Experts of a small language model: vocabulary 8192, 64 SwiGLU neurons an expert.
Below are experts of layer 2 (counted from 0) of a mixture-of-experts language model. Rows are named router (the router's row for the expert), gate (a neuron's input weights, with its number), up (a neuron's input weights, with its number) and show model dimensions 0-127. Each number is 200 + 40 x the weight over its row's rms, rounded and kept within 0 to 999.
Before each expert's rows: "comes after" lists some tokens at least twice as common just before its tokens as in all text. This comes from a sample of Wikipedia text that the model never trained on. Tokens count by the router's weight.

# expert 18
comes after: " |", "|", ":", ";", ",", "-"
router,207,223,265,221,173,168,175,179,226,186,168,258,277,216,201,199,247,189,246,222,261,182,200,115,241,180,171,168,194,240,162,258,173,148,187,182,189,207,173,224,171,163,232,179,219,244,231,151,168,166,105,183,146,208,182,220,190,206,212,237,293,184,244,167,169,116,198,265,148,192,221,259,248,179,231,220,190,274,251,215,232,250,151,181,131,206,136,213,172,226,185,220,188,232,202,204,175,189,219,124,148,296,225,188,215,139,243,186,169,216,124,213,157,243,219,153,225,172,232,151,214,286,233,174,154,207,191,297
gate0,157,243,227,192,189,218,127,163,253,220,182,144,242,222,174,137,104,231,201,163,224,151,192,165,158,207,206,231,244,221,187,196,192,195,215,188,167,177,179,210,204,124,207,189,213,246,173,130,116,205,201,217,186,156,196,97,218,273,216,206,242,122,203,139,177,223,175,303,193,249,234,202,273,198,211,229,221,193,263,292,206,194,217,248,217,168,200,148,258,233,119,178,171,201,211,221,224,196,201,257,177,212,164,144,325,163,204,205,222,232,127,192,232,273,209,180,166,174,208,243,171,187,199,260,185,182,192,172
up0,185,229,189,174,241,243,188,198,183,243,217,130,233,211,153,187,196,214,171,195,189,153,180,131,181,218,227,151,217,229,187,222,157,155,223,182,233,270,123,121,200,121,226,176,234,210,176,197,111,253,241,218,168,162,202,162,214,170,198,207,172,184,257,163,125,241,279,222,158,162,187,230,244,250,303,203,203,205,266,208,177,217,199,240,185,197,232,200,250,195,234,215,171,178,237,242,192,236,211,158,216,208,237,91,233,174,248,260,247,219,178,148,223,299,227,208,141,242,260,223,142,196,150,212,228,153,155,115

# expert 22
comes after: ",", " to", " was", " he", " and", " He"
router,207,248,226,192,253,227,212,249,187,200,177,205,164,169,184,203,232,174,203,172,242,151,157,222,241,222,175,172,195,298,205,225,178,263,223,166,182,220,209,154,132,170,178,218,206,244,178,111,108,181,184,189,146,89,210,214,228,254,224,96,253,275,193,191,201,180,226,169,229,216,217,206,266,145,185,204,183,196,230,224,192,186,223,160,197,206,241,216,213,151,200,222,182,226,252,254,150,256,315,147,161,199,218,203,201,184,189,202,232,114,170,205,220,188,232,230,246,256,210,179,172,329,239,226,141,203,138,216
gate0,241,179,147,208,179,233,164,184,240,185,172,191,253,175,227,235,187,278,216,164,134,269,220,112,94,176,258,192,234,258,261,205,247,178,231,175,182,185,215,239,186,102,240,200,227,206,199,200,177,179,163,207,185,133,183,223,234,172,110,251,224,299,203,196,151,224,211,213,184,217,277,213,212,207,181,209,215,245,230,244,214,235,182,148,147,267,217,82,239,151,175,198,193,205,192,219,218,237,224,259,269,239,160,219,170,165,153,221,187,173,255,194,163,264,242,182,169,242,181,157,230,175,183,219,154,220,145,167
up0,210,193,153,222,224,156,194,258,250,177,238,203,175,175,162,193,180,155,283,209,227,180,293,145,202,223,219,174,192,157,129,235,143,189,214,233,235,187,203,229,216,137,201,144,264,209,160,226,111,285,195,194,182,226,162,194,198,154,221,257,197,203,178,148,165,155,226,222,146,192,202,84,178,170,246,232,239,203,220,210,167,184,236,246,190,238,238,196,283,272,279,172,196,231,212,258,248,145,242,205,196,162,217,250,266,245,127,194,211,269,213,180,197,269,140,220,146,189,235,207,136,165,218,171,190,193,211,249

# expert 12
comes after: "\n", " |", ".", ")", "==", " ="
router,204,200,180,252,185,188,171,263,198,187,126,223,252,132,187,272,199,136,260,74,263,188,164,206,212,184,196,199,200,191,198,211,219,189,241,191,200,235,220,231,140,178,255,129,192,212,181,194,111,171,177,221,185,226,247,217,138,189,215,216,280,189,195,166,186,169,178,197,234,199,189,207,153,199,179,185,176,210,210,179,256,270,221,173,163,194,194,190,194,200,147,209,211,276,279,264,219,200,195,145,238,256,250,188,268,158,210,156,169,188,209,199,204,201,294,205,241,252,327,156,211,246,295,220,185,167,161,240
gate0,209,143,302,264,212,115,244,228,207,160,129,161,190,248,187,199,215,239,191,176,125,145,160,238,168,234,224,165,196,233,194,153,194,241,168,111,180,222,177,205,224,162,271,178,167,214,186,309,222,207,201,247,260,190,190,162,180,268,210,138,225,211,184,257,125,208,167,221,244,154,234,216,151,261,159,209,192,193,251,161,206,252,158,171,230,173,242,156,203,251,228,262,156,237,257,219,213,197,208,216,253,164,206,204,191,167,237,184,182,218,165,148,257,241,218,262,149,109,225,146,179,164,222,177,204,165,165,182
up0,228,227,272,220,180,268,189,139,190,235,164,239,212,198,235,201,138,189,171,253,260,198,211,181,232,187,188,219,221,148,211,157,179,180,130,198,125,163,135,226,170,238,209,197,228,163,194,208,211,194,93,224,213,321,207,180,181,99,239,139,258,251,167,211,229,323,168,242,171,219,162,211,211,192,224,140,234,220,209,239,239,209,260,167,201,184,225,181,160,246,232,206,129,239,217,222,219,240,114,167,103,236,184,243,182,240,223,251,206,142,172,231,206,176,203,181,200,161,193,224,164,177,211,184,252,232,235,200

# expert 3
comes after: " |", ")", "\n", "\"", " =", "%"
router,183,209,233,190,168,192,226,228,252,187,130,162,272,218,196,287,220,213,247,187,221,178,159,186,198,169,134,151,175,332,191,293,171,205,178,155,153,244,203,222,121,193,219,128,169,260,129,180,90,112,189,203,143,183,145,187,162,192,198,204,274,169,208,168,201,184,146,202,195,163,181,184,267,152,231,198,189,238,229,284,213,205,202,201,158,203,175,185,191,196,209,249,255,208,253,223,179,164,257,143,163,194,184,161,192,165,203,164,228,174,185,210,215,272,188,196,258,177,231,183,220,215,209,141,200,165,226,271
gate0,268,153,225,211,246,220,166,314,175,227,224,200,202,179,227,266,196,194,229,200,225,213,220,204,234,179,182,179,282,234,203,104,105,198,182,178,181,196,205,213,149,228,187,212,155,262,158,181,137,156,215,218,199,144,284,232,236,224,186,201,167,216,213,214,284,216,132,168,229,215,150,208,167,152,246,129,254,177,264,225,163,231,209,154,160,274,286,163,154,207,205,150,273,225,208,207,199,249,228,188,182,171,202,169,200,235,161,184,196,276,209,251,230,177,200,187,189,177,241,217,207,171,249,98,125,170,192,199
up0,226,137,186,233,267,188,184,178,127,187,300,150,222,173,190,137,230,196,190,208,249,158,257,220,238,219,181,223,200,164,193,222,268,178,285,249,133,179,208,212,274,145,193,257,198,173,229,229,191,191,241,223,195,212,232,188,246,196,240,188,222,260,163,171,149,193,100,233,275,255,193,258,228,207,164,159,117,198,205,219,190,261,158,198,197,245,206,270,153,177,224,169,164,270,159,178,267,215,217,232,190,208,181,165,227,180,212,264,254,235,146,229,124,183,212,195,254,168,178,132,214,217,190,185,240,182,163,121

# expert 63
comes after: "1", "9", "0", "2", "8", "3"
router,186,221,162,312,179,177,181,166,195,210,166,231,166,214,163,201,259,153,219,177,283,144,201,164,184,242,198,128,148,216,110,232,165,207,225,154,221,195,143,231,167,225,205,144,202,259,146,206,157,203,162,191,138,171,225,210,188,254,206,183,293,274,189,206,179,229,220,223,253,223,137,214,257,201,232,153,164,188,199,222,166,277,122,212,184,209,161,223,145,260,189,250,203,202,237,260,129,221,177,125,176,231,188,181,195,114,252,201,139,122,190,211,184,185,194,181,185,245,236,210,214,248,284,243,192,218,178,206
gate0,222,248,185,165,263,100,239,169,194,190,149,245,194,158,161,247,261,179,206,177,205,216,180,205,160,168,197,253,193,139,178,277,179,125,226,185,170,194,267,140,128,210,207,194,193,242,147,205,231,206,202,274,278,235,186,273,164,216,206,192,177,189,274,194,221,225,208,174,184,233,181,172,114,276,179,209,223,208,184,157,105,208,207,205,233,185,247,134,214,235,257,121,182,238,175,221,188,196,218,154,227,231,266,198,224,179,186,206,261,249,164,202,201,207,233,235,144,249,279,125,226,165,267,245,204,194,241,224
up0,176,206,177,183,238,169,275,177,129,232,208,193,207,258,226,231,140,275,175,210,194,182,187,167,248,166,246,203,168,206,202,185,150,194,159,220,193,268,212,204,274,189,224,235,153,104,251,185,194,215,158,224,79,236,242,228,159,176,154,157,221,162,192,124,225,230,251,231,168,228,200,242,176,220,122,226,295,253,195,184,165,208,213,279,167,208,223,214,165,148,191,227,286,182,188,229,227,187,186,178,149,197,218,222,222,171,264,169,158,221,227,170,234,131,181,224,213,121,227,163,137,234,219,126,227,223,199,130

# expert 23
comes after: ",", ".", " and", " that", " he", " to"
router,172,253,268,212,184,207,278,200,191,251,153,219,133,163,159,184,243,134,223,179,202,159,186,199,196,197,127,197,229,267,200,230,194,227,170,204,202,175,187,170,150,219,242,186,197,211,181,98,127,167,185,236,121,172,211,165,218,256,218,186,193,283,259,197,250,162,207,157,209,276,204,266,260,173,206,213,187,237,235,221,193,233,222,171,98,227,209,253,152,229,250,209,225,304,237,233,162,256,257,207,203,228,200,170,209,136,213,200,232,204,224,220,129,202,208,200,249,286,239,159,234,277,220,258,178,174,227,214
gate0,122,231,234,226,165,197,169,117,201,142,202,209,241,259,227,285,258,201,212,194,199,115,191,203,189,218,240,205,247,233,178,168,170,155,205,182,162,247,222,181,160,116,156,235,296,226,205,240,188,248,126,224,254,181,235,116,248,163,142,223,176,198,170,278,242,184,239,236,201,264,171,155,213,201,197,208,221,216,229,177,195,211,255,187,192,215,249,266,193,269,176,195,207,211,233,272,229,147,262,217,246,192,254,200,213,124,212,289,166,260,207,233,187,161,244,170,215,251,263,187,225,174,217,161,174,237,200,177
up0,252,234,170,174,183,242,273,193,162,138,234,254,231,170,297,120,191,263,157,142,122,190,221,249,225,99,183,210,220,191,183,155,229,214,178,217,144,184,281,195,227,257,229,220,192,265,226,220,218,179,215,192,224,203,236,134,183,275,274,263,218,172,217,211,143,251,188,257,166,208,221,221,180,149,197,158,222,199,209,184,284,231,245,168,159,147,249,170,175,181,218,270,212,148,213,218,199,163,222,246,200,109,194,244,195,201,198,173,203,243,191,268,174,216,184,177,185,148,278,160,173,202,213,179,170,216,244,156

# expert 35
comes after: " the", " a", " and", " to", " The", " his"
router,168,275,253,271,151,206,167,238,214,228,209,216,226,192,179,268,255,180,192,184,204,131,174,125,215,176,190,171,186,233,164,228,172,226,204,170,122,315,204,237,102,192,293,197,191,243,183,154,100,175,138,212,189,218,246,186,201,312,196,161,230,148,221,159,245,140,162,194,188,211,225,296,205,153,220,195,197,221,213,217,187,210,202,163,165,246,189,260,244,184,201,195,211,221,213,248,197,270,251,187,187,195,180,210,243,248,283,166,159,205,170,203,127,205,213,212,225,218,246,149,206,218,199,229,174,247,154,188
gate0,193,180,240,220,153,242,144,170,166,261,174,181,222,246,161,178,212,221,226,258,162,144,189,91,208,143,215,210,178,218,216,250,187,293,249,169,282,161,178,201,208,183,175,181,210,294,135,153,187,220,212,189,205,149,196,191,187,164,181,183,285,234,201,216,200,224,184,231,196,256,258,243,145,152,243,263,242,152,206,223,96,249,262,215,153,137,198,207,131,222,225,152,199,147,191,211,209,212,186,196,188,155,187,237,233,246,260,191,173,199,219,236,216,182,197,192,221,137,253,242,289,202,273,215,259,230,169,168
up0,207,221,129,171,252,185,211,145,168,233,193,211,215,195,182,126,193,167,166,178,181,206,280,236,191,213,271,253,224,185,236,147,216,259,253,153,163,274,152,287,231,149,256,206,216,251,169,139,203,206,214,198,215,222,225,218,222,218,198,203,288,139,255,249,149,206,169,218,199,237,108,239,215,181,204,184,159,194,137,232,193,279,256,174,209,147,158,208,184,232,208,215,155,286,172,245,216,185,215,182,172,154,211,170,190,248,170,203,145,254,200,155,171,139,211,209,242,261,192,188,232,217,238,255,234,111,290,201

# expert 56
comes after: " |", " ", "|", ";", ",", ":"
router,200,211,274,248,169,222,174,236,202,181,120,247,240,240,241,203,262,230,237,226,237,197,215,136,238,235,190,152,227,224,186,264,146,150,171,183,184,213,194,229,181,164,263,190,199,257,201,164,168,174,189,232,147,149,230,169,263,216,221,250,238,235,241,191,169,159,193,231,140,189,224,218,261,185,190,235,190,266,234,206,192,214,176,179,153,197,129,230,212,169,171,274,180,252,199,244,209,212,179,195,129,314,178,208,216,173,225,188,161,195,177,245,230,275,252,187,225,182,312,212,191,236,321,200,167,240,176,291
gate0,224,210,220,239,176,229,133,201,212,215,231,164,236,217,226,231,254,176,205,229,233,209,225,225,214,254,153,169,200,177,111,188,217,188,78,192,187,182,212,170,269,164,169,143,223,278,137,225,194,170,226,261,195,119,245,159,136,194,200,208,202,259,187,142,152,231,201,142,175,251,299,171,228,223,251,165,206,122,248,209,206,248,266,156,265,218,189,178,185,230,133,237,191,253,197,202,201,200,206,185,218,237,144,175,142,198,202,234,152,230,272,277,250,242,275,224,229,168,194,189,205,270,204,204,162,240,226,189
up0,176,230,198,227,245,212,143,214,193,144,168,234,232,201,148,176,179,222,198,196,200,218,165,231,218,149,176,244,273,142,211,222,213,200,258,190,179,159,226,96,253,178,147,190,246,263,228,204,219,212,191,178,236,186,217,303,175,263,244,229,122,268,259,165,205,177,106,212,205,177,179,152,187,185,202,131,141,211,217,186,166,96,244,256,276,260,240,208,220,147,166,218,176,216,229,274,219,173,223,180,216,198,221,249,246,216,166,207,176,217,241,95,148,253,248,195,219,251,169,206,180,232,177,163,235,232,229,202

# expert 2
comes after: "-", " the", " |", " P", "|", " of"
router,141,269,248,230,169,224,155,181,230,221,144,260,190,171,126,213,325,148,209,136,231,151,172,201,179,169,224,186,107,275,178,208,131,183,216,158,209,230,210,251,175,220,251,150,232,190,196,179,206,128,187,205,141,172,267,176,242,220,186,130,292,205,203,179,179,214,229,253,139,178,204,247,275,230,146,177,221,224,207,292,181,183,150,165,195,215,216,270,181,227,132,196,205,196,172,210,158,169,216,202,214,225,195,197,205,155,254,214,146,205,190,242,187,202,240,187,279,215,260,184,208,209,221,176,182,225,157,270
gate0,194,220,216,221,158,173,200,208,214,220,147,291,144,144,191,187,172,194,209,213,247,192,222,153,223,219,211,217,167,160,243,179,148,159,165,215,223,188,278,268,213,197,229,126,190,169,213,198,169,264,247,265,273,201,173,204,225,197,164,230,209,249,206,177,272,183,241,263,200,199,223,196,222,239,219,91,193,201,317,220,164,194,164,214,266,203,130,186,247,216,229,210,157,164,243,170,145,137,233,158,239,99,181,180,276,203,123,171,144,184,161,270,198,201,207,205,186,258,251,190,246,127,213,161,183,197,190,206
up0,142,155,189,129,175,125,178,254,214,193,198,145,253,235,241,135,190,239,176,232,210,171,156,232,171,215,158,214,197,237,155,146,161,264,176,241,161,164,172,227,229,208,174,201,208,154,294,216,201,161,259,228,221,174,178,137,101,201,78,245,235,178,183,206,155,138,227,155,222,194,292,196,223,203,270,213,219,257,221,117,209,184,156,237,198,228,190,218,202,169,227,188,152,200,197,194,145,101,229,191,170,241,183,246,183,205,248,199,114,226,191,201,240,156,232,187,225,202,170,217,134,237,187,175,177,141,218,209

# expert 54
comes after: " ", "1", "–", "2", " (", "."
router,225,285,220,275,214,172,231,181,187,166,136,207,155,247,198,208,318,213,264,193,211,205,178,159,189,232,185,133,157,253,163,257,170,198,251,188,224,215,147,209,224,204,254,147,269,205,191,218,199,162,142,183,120,138,193,131,180,300,176,227,296,234,178,183,196,147,154,173,171,205,142,250,275,208,203,186,145,217,200,207,158,251,187,214,171,223,187,285,202,218,145,218,211,215,230,210,215,163,212,207,168,269,216,179,223,157,194,156,191,192,195,214,167,243,209,203,224,254,256,161,174,210,287,236,189,217,176,280
gate0,211,225,221,232,194,210,230,229,233,122,178,241,244,260,198,182,196,289,159,173,294,197,199,187,167,127,186,205,270,180,199,152,227,171,148,190,187,188,145,226,264,180,194,199,244,255,137,201,141,227,266,185,171,137,202,194,203,210,193,187,231,242,191,226,121,159,199,162,194,167,250,169,235,247,236,156,198,198,230,202,227,277,168,229,185,228,216,173,180,190,227,227,194,256,152,194,215,112,183,286,187,221,159,197,114,240,321,184,174,197,191,197,148,174,226,132,245,160,253,192,284,166,149,147,225,206,177,208
up0,89,234,162,183,170,194,267,190,214,207,172,167,157,204,243,206,237,278,209,155,189,98,210,221,197,191,195,223,181,228,255,199,210,248,184,223,242,234,210,240,226,185,167,194,199,247,264,211,197,196,201,175,176,156,166,203,261,200,124,221,192,125,222,212,219,205,251,216,209,180,138,219,154,270,142,260,192,181,231,177,288,187,178,183,214,195,254,180,115,267,141,211,169,182,245,160,257,279,224,141,217,185,151,226,194,204,194,253,275,207,169,281,155,194,189,199,101,207,196,212,160,143,197,230,215,279,157,223

# expert 5
comes after: "\n", "-", "|", "==", " Total", " was"
router,148,282,205,254,149,194,169,181,222,153,134,246,145,149,159,162,239,211,205,201,201,182,134,158,214,155,219,169,120,227,166,223,212,164,212,244,217,209,226,228,86,235,223,229,220,161,175,236,110,208,209,195,142,171,191,172,201,246,235,139,283,228,190,177,217,192,218,200,165,241,194,194,260,174,172,161,148,293,224,274,239,159,230,165,163,173,157,257,149,226,123,168,183,191,193,232,189,167,214,241,225,243,217,210,238,137,262,160,169,188,176,250,182,171,247,193,232,209,251,210,189,230,264,178,207,219,159,296
gate0,213,200,244,261,105,175,198,288,225,140,221,170,203,208,223,241,169,204,161,181,209,184,171,134,172,177,219,284,198,237,127,203,229,217,238,242,185,191,199,190,217,189,176,173,243,133,191,222,211,248,181,269,111,186,216,143,152,181,188,182,270,277,130,228,184,198,111,184,193,217,275,112,209,224,241,140,233,175,180,150,242,252,258,171,172,167,189,202,120,203,227,237,200,198,226,192,203,124,205,242,145,183,197,219,187,172,257,239,149,238,237,254,129,168,223,166,212,177,251,166,161,251,171,204,155,177,203,205
up0,176,178,230,275,183,214,103,286,183,134,171,170,257,146,168,237,218,134,89,196,184,222,201,160,203,156,231,226,263,169,206,192,220,235,210,226,164,155,218,200,236,99,195,207,238,213,175,256,207,125,183,211,175,196,167,144,190,187,226,231,207,252,266,206,166,168,191,189,212,190,232,232,197,209,187,271,227,162,246,198,209,297,182,256,166,207,206,164,230,246,158,247,215,205,135,118,272,179,278,192,176,159,252,215,141,233,198,178,252,117,165,214,186,208,126,234,178,238,186,215,184,179,234,172,171,209,200,229

# expert 20
comes after: " ", "1", "2", " (", "–", "3"
router,219,256,241,296,216,171,230,234,206,166,176,232,140,236,199,210,328,189,263,208,217,127,168,173,198,239,168,141,162,251,146,262,172,224,251,204,231,214,146,215,201,186,233,141,251,209,145,231,176,171,152,189,75,113,208,151,168,277,182,226,299,219,180,180,205,219,166,198,171,194,185,210,244,211,207,144,153,177,197,217,146,265,215,178,184,210,163,275,202,234,117,215,249,221,236,212,201,206,202,192,208,253,205,187,187,169,259,179,202,182,198,217,194,247,193,241,216,208,224,232,204,236,257,218,197,214,203,288
gate0,242,195,198,234,216,175,130,201,238,171,221,213,229,249,152,225,196,217,238,187,98,246,85,231,208,194,156,192,242,140,218,163,172,187,229,175,206,188,166,193,236,145,280,171,290,276,188,214,244,181,177,263,300,234,202,218,226,184,197,141,177,186,248,214,172,230,145,118,156,234,222,215,286,257,166,171,174,216,261,260,251,177,167,148,285,208,171,196,187,196,172,225,202,203,196,163,227,200,137,201,239,194,264,223,190,232,193,162,254,272,217,169,195,179,234,207,164,194,199,190,220,149,251,170,125,213,175,218
up0,251,212,270,208,211,236,133,225,188,185,214,156,255,205,231,212,255,225,232,138,144,189,192,263,234,243,213,189,224,149,244,199,157,225,190,224,262,195,147,161,135,200,195,128,111,227,181,191,199,251,242,267,177,215,252,185,112,153,240,164,178,119,227,176,212,235,151,174,180,154,174,200,265,234,252,254,189,289,210,232,173,159,158,162,147,151,191,263,181,224,165,194,114,151,196,202,253,205,229,157,135,195,216,185,153,227,159,154,201,130,178,225,143,227,181,202,158,233,162,218,208,197,195,227,237,266,155,167

# expert 1
comes after: " M", " B", " C", " T", " K", " F"
router,121,269,277,220,172,174,253,187,239,195,123,181,214,222,164,227,209,166,218,147,207,157,138,210,247,173,179,218,227,250,86,259,111,179,256,191,216,217,172,198,199,215,281,196,220,253,201,202,202,214,141,218,146,189,227,205,139,260,206,196,177,138,195,174,204,242,189,217,166,192,171,244,219,206,263,163,230,235,218,269,153,285,165,205,92,221,192,259,214,126,169,213,173,163,217,235,213,201,222,166,154,232,209,163,202,185,192,110,188,197,202,232,243,187,186,188,147,241,260,177,198,278,249,191,158,154,195,210
gate0,182,292,259,207,199,257,175,151,267,181,173,170,238,224,212,251,206,171,232,208,198,96,113,224,199,228,137,194,191,241,88,258,169,211,260,109,206,231,255,254,215,178,173,222,177,278,161,221,254,212,207,238,181,189,197,165,208,199,220,240,190,176,251,185,206,269,217,198,239,160,192,181,198,204,180,144,278,163,152,197,170,231,225,275,171,183,199,176,214,215,269,182,184,247,186,194,244,181,247,232,153,230,243,201,189,206,189,165,179,236,217,193,213,178,164,149,162,268,168,181,158,343,191,196,215,203,224,204
up0,169,178,190,176,173,224,185,178,163,185,183,172,160,188,179,95,167,200,216,268,240,146,230,185,238,217,239,158,156,260,148,153,159,218,186,193,184,215,267,136,131,251,157,242,209,240,166,205,236,256,223,204,292,160,199,185,219,249,165,218,234,176,161,223,178,222,214,178,224,217,234,245,230,172,259,204,154,129,218,200,291,196,157,187,177,166,165,259,152,271,170,200,243,193,217,174,238,160,212,173,117,200,86,286,161,236,161,246,227,214,168,185,233,156,170,154,241,200,207,231,276,219,227,220,147,159,232,244

# expert 46
comes after: "0", "9", "1", "2", "8", "–"
router,186,228,165,251,147,201,146,151,189,187,152,213,196,218,132,199,228,134,229,155,290,189,204,169,197,178,220,147,158,198,146,208,186,185,222,140,217,195,149,257,150,227,212,199,192,258,132,190,148,175,161,219,148,156,219,225,215,274,206,200,273,271,251,208,184,214,257,200,211,200,161,217,218,179,193,160,150,186,227,203,155,247,74,252,194,265,183,193,129,237,150,272,157,171,225,222,182,178,195,108,201,219,198,221,260,153,227,225,155,136,198,219,182,133,222,169,201,234,279,158,237,249,252,264,188,217,199,201
gate0,150,207,176,212,181,138,166,240,177,132,209,171,178,202,208,206,188,216,208,133,221,220,223,114,267,182,285,248,171,274,137,181,204,225,191,196,179,194,200,184,237,239,200,236,181,282,189,258,192,160,213,205,218,242,263,240,263,136,212,275,319,222,184,217,272,237,206,203,191,162,233,206,134,173,165,236,196,196,266,232,196,190,153,230,157,208,222,166,147,210,182,208,258,241,207,170,291,266,205,170,211,205,205,148,256,133,235,268,186,227,200,154,233,186,217,171,241,186,248,173,131,239,226,143,226,176,185,268
up0,166,205,212,161,156,178,215,216,176,185,191,160,178,199,263,246,115,185,125,142,178,250,191,211,257,234,215,174,191,190,125,141,219,273,161,248,219,192,251,294,158,135,117,203,187,189,238,165,163,204,224,270,180,203,219,180,224,240,204,212,223,233,198,96,183,246,167,180,241,178,122,279,214,286,157,238,173,222,164,194,192,179,176,219,205,173,220,208,228,187,272,158,216,236,251,220,235,249,211,265,195,275,200,209,201,218,186,211,217,166,195,198,267,202,227,307,192,213,214,239,164,248,167,180,250,258,179,253

# expert 6
comes after: "\n", ")", ".", "3", "4", "=="
router,179,227,217,190,192,239,196,204,270,230,90,182,238,174,176,266,224,212,270,155,224,129,174,201,219,156,186,210,163,234,187,264,221,197,205,176,214,242,223,254,115,209,217,147,181,179,177,197,135,184,150,213,140,140,235,217,148,192,226,211,284,238,166,185,160,152,194,181,218,185,160,187,214,120,160,117,162,218,226,234,269,244,201,216,181,227,134,217,192,228,219,183,211,178,262,256,185,151,248,151,272,215,195,183,259,167,224,174,222,178,219,234,229,194,234,209,227,181,316,133,215,259,276,212,199,188,194,277
gate0,170,174,210,156,213,113,162,151,167,193,197,210,203,248,206,201,168,242,218,135,203,162,273,152,123,142,240,233,228,230,229,196,189,185,257,194,151,163,230,173,170,185,241,207,206,336,148,177,255,192,225,210,203,183,160,204,218,174,226,252,254,266,254,255,182,224,180,203,203,248,201,294,183,184,240,217,140,153,99,167,161,211,167,175,121,281,245,168,253,191,226,239,229,206,200,187,204,151,187,202,194,169,279,205,212,208,196,204,227,172,170,266,233,171,143,257,244,165,195,205,150,231,160,218,186,198,217,118
up0,250,290,213,163,230,182,171,221,188,157,178,185,245,285,179,208,157,152,211,209,165,153,247,205,227,247,176,246,176,235,253,218,201,170,111,244,219,257,254,203,224,181,201,170,221,170,212,110,228,239,174,169,124,229,216,215,247,153,234,198,206,218,218,281,186,145,169,228,182,177,152,252,221,235,192,251,159,232,222,239,178,160,202,231,180,139,239,181,154,205,212,190,187,152,170,167,265,115,214,128,221,159,270,142,229,233,178,188,210,279,124,174,146,196,236,225,224,179,236,104,173,202,233,228,194,245,129,205

# expert 36
comes after: " R", " L", " N", " T", " W", "R"
router,173,201,236,237,233,188,173,180,236,158,165,251,215,230,210,214,251,192,192,130,189,167,162,186,193,127,194,105,218,274,164,257,127,263,190,195,204,181,198,151,188,188,225,214,89,222,215,222,146,206,188,173,181,154,219,229,160,226,232,198,223,235,223,186,195,244,228,183,148,189,205,256,173,133,229,192,173,204,221,228,210,240,231,152,112,237,150,276,181,244,172,261,142,193,282,284,175,170,258,102,156,246,197,243,226,184,180,164,161,136,169,238,202,234,206,183,247,191,243,191,173,269,251,216,178,206,241,269
gate0,149,197,256,184,179,120,133,170,258,226,131,186,192,203,226,275,225,195,223,216,201,175,153,211,156,183,214,187,229,185,155,185,162,288,203,212,173,108,178,121,88,185,223,208,229,250,165,162,179,222,163,197,192,224,212,174,117,254,205,219,131,154,207,178,190,178,270,251,229,158,160,184,156,247,149,234,290,193,239,202,158,248,276,114,162,237,185,215,164,221,238,210,218,172,262,238,233,257,239,201,200,284,151,256,204,250,171,188,156,163,216,240,196,218,157,224,235,163,209,188,169,196,218,199,186,224,198,192
up0,205,197,233,176,150,158,197,156,260,219,173,191,178,230,229,163,212,198,198,228,187,257,246,173,145,202,205,217,189,227,172,159,191,230,121,171,249,188,190,162,229,186,85,273,169,194,262,166,214,222,249,139,199,192,171,230,241,207,218,235,143,242,153,164,190,147,258,220,195,217,214,143,250,147,198,153,170,193,189,163,207,158,186,191,135,121,143,273,208,209,113,225,210,195,243,261,181,193,258,169,155,226,172,207,160,186,235,241,206,276,174,190,199,159,167,320,255,219,213,155,153,243,277,153,182,259,161,237

# expert 16
comes after: " the", " a", " and", " to", " an", " was"
router,165,289,281,273,166,207,175,254,211,206,195,210,231,204,134,200,233,212,197,217,227,163,164,125,223,209,118,201,197,237,132,241,136,187,241,198,136,257,192,206,142,198,278,177,192,256,138,216,59,201,186,235,187,221,221,178,219,227,243,179,183,194,216,149,235,141,137,193,218,212,162,279,189,151,179,123,132,224,181,221,201,190,149,230,209,211,141,243,198,226,167,185,212,246,194,250,142,267,245,175,206,193,197,223,206,207,277,195,132,145,185,214,192,218,249,216,229,250,211,176,163,223,177,229,161,156,172,197
gate0,181,200,180,142,235,203,206,218,201,174,194,293,333,217,205,198,220,204,224,211,191,93,156,164,192,203,194,224,222,276,184,148,162,180,173,233,168,240,214,197,288,248,156,209,217,260,98,227,220,172,150,234,234,221,179,147,196,217,169,249,257,195,231,165,239,196,194,183,159,143,204,211,188,194,250,174,203,177,206,189,199,204,209,263,250,222,169,144,185,181,210,44,276,202,198,204,143,181,155,233,211,168,200,177,246,243,182,148,211,137,155,224,195,147,223,197,250,257,225,192,214,195,188,131,210,158,242,208
up0,310,213,158,166,219,237,235,167,195,172,178,244,218,174,177,199,210,242,204,189,229,231,217,175,302,204,118,196,209,176,111,213,232,219,195,163,125,107,207,164,223,213,160,161,204,138,231,209,230,177,236,191,126,133,233,221,185,211,179,174,156,226,283,155,240,251,276,250,253,242,213,194,189,154,184,246,227,267,175,200,172,247,275,223,234,209,250,210,168,193,154,206,232,177,171,200,169,140,132,159,235,193,139,214,154,247,155,255,209,174,210,150,218,160,200,153,156,190,216,249,215,244,148,125,199,212,231,203